python train.py --experts_per_token=4 --beta1=0.95 --max_grad_norm=0.5
Below are experts of layer 4 (counted from 0) of a mixture-of-experts language model. Rows are named router (the router's row for the expert) and show model dimensions 112-167. Each number is 50 + 15 x the weight over its row's rms, rounded and kept within 0 to 99.
After each expert's rows: a language model's description of what the expert responds to. This comes from a sample of Wikipedia text that the model never trained on.

# expert 22
router:29 61 52 62 60 51 60 52 59 44 48 44 66 61 74 33 26 67 40 66 56 38 58 61 81 55 57 41 50 60 64 62 61 70 34 64 63 49 57 29 26 32 54 52 51 40 26 47 54 51 53 30 54 67 74 60
It responds to: Mixed numbers and function words. Scattered cases such as digits in ages, dates and coordinates, commas, and prepositions like to, in, the.

# expert 23
router:44 67 53 42 57 69 58 34 51 21 78 57 68 40 55 28 51 52 15 75 42 36 50 61 62 50 48 41 33 52 73 78 54 75 40 40 49 62 70 33 23 52 39 38 73 26 30 60 84 48 63 48 59 69 53 64
It responds to: Pronouns and possessives. Personal and possessive pronouns such as his, her, its, their, him and 's, often after verbs in plot summaries and biographies.

# expert 28
router:36 66 70 28 71 81 57 48 72 46 44 50 65 77 67 55 40 53 31 61 49 20 32 50 62 59 36 50 28 58 56 64 49 67 39 71 64 41 77 41 19 54 60 59 64 53 49 30 53 41 72 54 43 67 70 55
It responds to: Music and media infobox words. Content words in infobox values and labels, mostly music genres, instruments and media, e.g. acoustic, indie, percussion, audiobook, film.

# expert 52
router:53 65 73 50 58 54 77 45 49 32 68 50 75 50 59 25 54 75 35 80 48 25 44 62 83 49 53 42 39 71 61 66 36 54 43 55 69 44 51 50 27 22 57 34 45 31 26 56 78 37 46 41 62 69 73 60
It responds to: Table cell separators. Pipe separators between cells in tables of results, standings and statistics, often following a number, e.g. 38 | 7th.

# expert 61
router:30 59 48 64 76 53 52 44 74 63 66 32 46 46 66 28 57 66 49 50 61 36 46 73 54 45 73 30 45 61 75 41 35 59 42 55 78 29 64 19 24 12 62 37 49 44 24 52 61 56 53 45 86 52 76 54
It responds to: German and Central European words. Word pieces of German, Slavic and Nordic words and names, such as ä, ö, von, der, -ski, -mann, Städt-ischen.

# expert 25
router:35 50 74 66 56 69 76 35 45 58 40 63 65 55 68 45 32 78 33 63 52 30 64 66 67 51 57 46 48 47 65 60 45 60 25 48 70 45 66 48 48 45 64 34 67 56 47 39 47 57 48 37 68 51 49 44
It responds to: Opening brackets and quotes. Opening parentheses, quotation marks and brackets, mostly before dates, authorities or conversions in taxonomy, weather tables and bios, plus first capital letters.

# expert 26
router:43 50 62 57 68 46 57 50 50 47 47 32 64 54 50 45 23 69 35 54 34 44 44 44 57 54 72 33 42 67 71 62 57 85 44 35 58 40 52 57 27 57 69 42 54 50 49 88 62 66 65 37 43 58 61 54
It responds to: Section heading words. First words of section headings, table header cells and infobox labels, such as History, See also, Career, Votes, Species.

# expert 13
router:44 52 57 54 56 51 44 43 60 40 58 51 66 48 67 42 40 58 44 67 52 46 53 63 70 57 50 38 48 54 66 46 59 56 32 59 66 44 57 37 29 40 56 61 51 27 30 54 71 45 53 36 62 69 71 61
It responds to: Place and object pronouns. Adverbs and pronouns ending a clause, especially there, them, him, home, itself, alone, as in remained there, from there.

# expert 21
router:21 45 37 37 53 74 58 33 80 35 40 69 56 58 54 06 45 56 32 49 57 32 62 51 81 45 55 33 63 59 62 59 50 68 19 96 60 57 55 38 30 40 64 57 55 50 37 66 50 43 41 47 57 77 80 44
It responds to: Quantifier words. Quantifiers such as all, most, some, both, many, each, several, especially all in "of all time"; also also, other.

# expert 44
router:30 53 63 54 66 50 58 58 72 29 48 54 68 48 70 27 31 59 27 70 29 41 44 63 80 47 55 43 38 59 71 59 48 66 29 65 66 40 71 32 24 42 52 59 60 29 29 57 57 43 39 45 51 80 71 51
It responds to: Final digits and months. Last digits of years and large numbers, month names like August and September, and pronouns like he or her.

# expert 54
router:37 53 60 51 53 74 74 48 57 44 45 50 57 59 69 36 33 61 59 75 41 31 39 35 83 70 67 31 37 46 57 91 44 47 21 70 55 52 45 50 16 41 46 45 79 44 44 48 59 45 54 44 62 99 61 44
It responds to: Table column separators. Pipes and header words in wiki tables of filmographies, track listings and results, such as Title, Votes, Score, Opponent.

# expert 47
router:32 53 54 53 53 45 62 45 53 50 40 45 42 28 74 33 22 57 30 48 58 37 36 75 76 47 64 48 20 52 67 61 53 60 37 64 56 58 71 63 32 27 58 62 63 40 34 52 54 77 70 42 62 67 86 66
It responds to: Sports score details. Scores, statistics and sports terms in game reports, such as the 0 in 26–0, sacks, wild pitches, goal, round.

# expert 19
router:42 62 58 59 70 60 42 53 45 13 67 19 53 80 58 46 29 63 40 88 53 40 58 64 59 58 47 49 36 38 67 68 58 61 57 76 46 49 45 58 44 34 45 73 29 48 29 30 34 46 65 42 63 59 63 56
It responds to: Quantity words, name fragments. Determiners and quantity words such as no, more, any, part, plus inner pieces of rare names, such as Pe-an-uts, Ze-id.

# expert 50
router:46 46 57 82 58 61 37 56 37 27 57 60 88 65 72 20 52 73 48 93 67 50 37 78 65 71 44 23 39 64 75 59 54 52 34 66 60 38 67 52 38 23 71 46 55 39 20 55 35 39 46 41 59 57 54 40
It responds to: Table row endings. Pipe plus newline ending table rows and markdown |---| separator lines, plus some mid-word pieces like -on in names.

# expert 20
router:39 43 65 42 68 75 70 54 62 49 56 28 56 66 77 29 41 45 40 58 57 40 50 49 54 58 38 35 64 58 45 77 41 53 36 70 61 44 67 39 13 50 62 47 54 37 20 38 66 43 64 35 52 50 72 77
It responds to: Periods and decimal points. Sentence-final periods, closing parentheses and quotes, and decimal points or percent signs after digits in tables and coordinates.

# expert 34
router:23 42 62 54 65 63 70 41 52 35 50 31 62 69 59 35 46 44 51 56 71 56 51 75 48 60 70 26 37 61 74 57 50 52 38 58 60 60 60 31 60 31 79 51 45 45 16 39 75 60 74 53 79 72 66 58
It responds to: Descriptive modifiers and participles. Adjectives and past-participle suffixes before nouns, often in geography or building text, e.g. north, coastal, centralized, covered, activated.

# expert 55
router:26 74 52 58 57 70 51 27 58 41 49 54 71 33 58 44 30 51 49 79 59 38 33 79 61 68 81 36 33 65 66 72 65 53 32 92 49 44 65 31 44 22 69 61 61 39 32 63 52 54 55 46 49 44 50 55
It responds to: Biology description vocabulary. Colors and word pieces in species, anatomy and chemistry descriptions, such as white, grey, black, water, lob-es, epip-hy-te.

# expert 36
router:32 47 57 67 58 53 63 46 65 41 51 47 71 58 70 34 40 59 30 66 52 35 48 57 68 57 52 51 31 53 64 57 46 72 26 67 77 40 66 38 17 32 51 60 59 29 18 52 60 52 51 46 58 76 79 61
It responds to: Numbers in stats tables. Numbers, spaces and pipes inside sports and statistics tables, such as goals, points and minute marks, plus some plain prose verbs.

# expert 43
router:52 46 55 47 59 43 59 42 56 36 49 41 67 60 67 42 42 62 36 40 48 55 42 67 65 64 50 54 33 45 69 48 51 57 27 44 52 48 63 42 14 47 75 61 49 25 26 62 62 38 52 60 54 76 73 62
It responds to: Sports competitions and seasons. Sports terms and year endings in sports articles, such as Cup, Championship, football, medal, team names, and the 96 of 1996 Olympics.

# expert 41
router:42 68 32 40 63 43 57 42 58 30 53 58 68 62 65 41 47 53 30 78 57 43 48 69 66 60 66 31 25 59 55 58 39 62 21 69 54 62 50 46 32 31 99 61 45 65 47 40 60 59 79 63 64 80 67 46
It responds to: Articles and nationality adjectives. Articles and determiners such as the, a, The, his, its, often after prepositions, plus nationality adjectives such as Polish, Dutch.

# expert 12
router:32 50 63 49 47 53 61 66 71 31 53 46 61 55 65 34 35 79 44 45 55 49 41 46 60 68 56 45 29 42 62 60 49 75 49 56 36 47 50 40 35 43 64 59 76 40 38 66 74 44 76 28 69 84 63 63
It responds to: Sentence subjects, auxiliaries. Subject pronouns and names opening a clause in biographies, and the verb right after them, such as he, She, had, has, began.

# expert 6
router:48 65 78 69 55 63 81 31 36 24 47 51 54 43 63 30 10 49 00 48 61 16 63 51 71 53 59 45 51 53 65 56 44 68 47 69 75 53 84 55 37 40 56 41 56 36 38 46 64 56 41 32 55 61 62 47
It responds to: Line starts, list dashes. Line breaks and the hyphen or pipe that opens a new list item or table row, as in infobox-style lists like "- Born:", "- Genre:".

# expert 10
router:38 52 47 36 63 55 52 40 50 56 36 48 77 57 62 21 41 40 29 72 53 42 46 58 53 46 47 38 59 57 69 62 33 75 41 56 67 37 83 23 26 46 58 52 63 59 42 53 59 52 56 35 66 72 67 61
It responds to: Infobox field colons. Colons after infobox field names and inside times and coordinates, e.g. Kingdom: Animalia, Length: 41:07, UTC+5:30, 46°42′.

# expert 42
router:35 73 48 60 58 67 69 63 59 53 51 47 50 65 61 20 26 59 50 70 51 44 64 79 58 65 54 43 34 47 66 75 53 61 43 52 57 51 46 44 48 45 50 42 48 30 35 41 40 53 71 44 48 75 55 56
It responds to: Prepositions and verbs. Prepositions and verbs that continue a clause before their object in prose, such as in, to, on, into, during, debate, cancel.

# expert 59
router:43 72 64 54 64 67 66 47 73 56 48 62 61 39 72 30 27 71 47 64 31 48 41 85 68 73 72 30 54 67 56 52 46 68 49 53 64 44 82 28 29 60 48 32 60 60 51 61 72 37 51 19 64 41 64 45
It responds to: Paragraph breaks, capital codes. Double line breaks ending a line, sentence or table before headings, plus capital-letter codes such as MF, CY, D/JX.

# expert 62
router:25 68 56 47 52 57 87 30 45 27 60 50 76 44 67 32 41 66 38 77 57 42 58 48 50 71 53 43 67 71 65 41 73 69 57 58 67 48 76 33 20 33 53 63 59 51 38 77 80 35 60 32 56 66 51 58
It responds to: Common nouns after prepositions. Common nouns and compass words after the, of or in, such as season, age, years, north, University, order.

# expert 35
router:50 42 62 65 49 57 50 38 74 29 49 56 51 65 61 40 38 54 33 63 43 55 50 63 84 48 59 38 40 74 57 77 52 48 45 54 42 46 60 64 34 29 51 36 66 39 34 66 64 38 52 27 51 76 62 69
It responds to: English personal names. English given names and the first pieces of surnames in running text and tables, such as Chris, Michael, Mac-nee, D-irda.

# expert 32
router:26 53 74 59 49 62 51 42 61 49 67 59 74 54 67 37 35 60 21 97 38 40 56 77 67 54 58 26 36 73 56 67 56 34 38 58 51 29 57 50 30 40 50 68 67 43 32 44 40 52 50 23 46 66 46 72
It responds to: Word-initial prefixes. Prefixes and early pieces of split words, such as un, dis, pre, non, co, and opening quote marks before a word.

# expert 56
router:29 61 55 55 56 62 52 55 57 43 55 45 75 56 68 35 32 57 30 62 41 47 49 57 66 54 54 36 48 57 62 66 43 68 31 59 70 40 68 36 17 41 47 57 59 33 22 57 66 47 68 42 53 75 66 50
It responds to: Long numbers and reporting verbs. Inner digits of long coordinates and figures, year prefixes like 20, and reporting verbs such as stated or announced.

# expert 38
router:15 50 82 39 54 42 41 40 69 37 42 49 58 42 78 44 50 31 64 63 37 28 46 44 72 59 54 39 46 62 45 59 63 65 30 63 67 60 56 51 38 28 52 39 55 47 43 23 48 80 51 45 47 47 86 48
It responds to: Dashes in number ranges. En dashes, hyphens and slashes between numbers in scores, year ranges and ISBNs, plus ^{ and _{ markup, e.g. 7–6^{(7–5)}.

# expert 49
router:35 45 50 54 61 44 56 44 58 48 51 37 71 47 75 47 45 64 56 47 49 39 42 65 72 51 74 36 50 63 69 38 61 39 50 47 56 32 75 46 31 35 74 69 75 24 48 65 72 48 59 56 81 88 77 60
It responds to: League and division names. Words and numbers inside competition names, such as World Cup, NCAA, League, and division or tier numbers like Division 1, Primera A.

# expert 30
router:32 42 42 78 81 45 69 59 62 36 50 51 60 47 74 69 54 58 17 85 56 40 31 66 56 44 60 30 60 58 45 66 48 58 43 54 71 49 74 49 43 24 73 51 40 51 38 52 72 58 50 44 51 60 47 60
It responds to: Political party names. Party names and words in election results tables and political text, such as Democratic, Labour, Conservative, politician, often after "the" or a pipe.

# expert 9
router:30 45 64 52 57 65 47 53 43 37 46 57 52 64 70 37 42 60 17 68 59 39 45 87 59 28 64 45 38 61 60 69 33 63 29 45 71 47 60 02 18 39 72 40 31 26 27 57 49 62 36 50 51 59 67 66
It responds to: Non-English name pieces. Mid-word pieces of transliterated Asian, Slavic or Arabic place and personal names, e.g. ch in Nakhchivan, Kaz, Bh, aj.

# expert 57
router:47 63 44 55 41 75 48 50 80 43 39 59 65 69 75 39 44 60 40 74 60 29 58 47 54 63 38 42 57 44 64 66 63 82 29 62 73 45 62 43 36 49 54 70 58 42 38 48 63 61 53 55 69 55 62 56
It responds to: Infobox field labels. Field names at line start in infobox lists after a dash, such as Born, Website, Draft, Location, Time zone, Subject.

# expert 27
router:37 53 61 39 63 48 66 43 59 29 57 58 63 61 56 33 30 64 57 58 37 60 45 51 58 53 43 53 60 43 56 62 38 57 31 60 62 39 71 34 32 52 75 45 42 19 32 51 38 45 40 27 52 66 61 52
It responds to: Dates and CJK characters. Month names and year digits in dates (12 November 2023, 19'85'), plus Chinese and Japanese characters within names in tables.

# expert 8
router:44 50 53 71 75 61 69 49 77 52 50 59 81 66 45 50 43 71 41 86 47 28 57 64 68 51 57 43 45 36 68 70 55 54 30 87 63 50 67 26 08 46 62 62 75 57 22 55 45 44 42 38 74 52 52 65
It responds to: Latin name endings. Word-final pieces of taxonomic Latin names and other foreign proper names, such as -idae, -ensis, -ola, -ana, Papilio.

# expert 18
router:32 89 60 50 65 57 68 50 53 39 59 46 80 80 62 47 36 59 39 58 61 53 62 59 73 59 69 32 24 47 45 64 52 77 33 52 66 53 44 51 44 35 56 58 45 47 37 43 66 49 58 51 56 71 54 57
It responds to: Copula and passive verbs. Forms of be right after a subject, plus passive participles and articles after them, such as "It is found", was held, elected.

# expert 17
router:34 66 58 46 61 51 56 57 44 45 61 64 76 72 49 45 43 55 49 65 51 22 55 50 71 54 55 34 47 82 63 65 50 36 35 66 42 42 63 38 43 39 51 54 60 35 23 67 68 54 79 38 52 66 74 51
It responds to: Space before numbers. Standalone space tokens before numerals in table cells and stat lists, plus unit and currency tokens such as $, km, −, hp.

# expert 53
router:31 51 42 56 63 56 61 45 70 29 54 43 69 62 61 37 28 59 36 56 42 36 48 56 73 43 50 41 43 68 63 66 40 74 36 60 71 52 70 36 27 33 59 53 54 30 24 55 65 50 60 44 48 75 86 57
It responds to: Mixed function words. Prepositions and particles such as in, to, against, across, and trailing pieces of names or model numbers in headings.

# expert 37
router:28 56 77 47 51 65 59 25 52 32 49 42 51 48 49 44 30 45 50 71 53 34 44 65 77 67 77 42 48 53 86 67 63 51 36 72 66 58 57 52 09 35 42 36 82 48 27 55 50 44 57 54 70 90 76 57
It responds to: Titles of creative works. Words inside titles of films, songs, albums and shows, often after The or an opening quote, such as Night, Love, Out, Cat.

# expert 1
router:30 53 49 54 67 54 59 66 52 40 63 58 62 76 58 50 58 65 31 52 52 50 66 76 95 49 74 29 71 78 46 61 50 42 50 55 57 49 74 32 40 45 62 48 53 58 19 61 56 53 50 15 60 43 72 54
It responds to: Proper-name initial capitals. Capitalized first word or first piece of names of institutions, military units and offices, such as Civil, Prime, Supreme, Air, C-ov.

# expert 48
router:21 59 67 31 60 63 60 77 51 47 67 64 59 53 69 59 25 40 39 81 39 23 44 81 71 59 71 30 38 40 83 66 56 84 68 54 59 45 42 47 24 41 41 34 38 37 42 47 52 37 44 44 58 94 65 63
It responds to: Song titles. Words inside quoted song or album titles, especially pronouns and common lyric words, such as I'll, You, My, Love, Can't.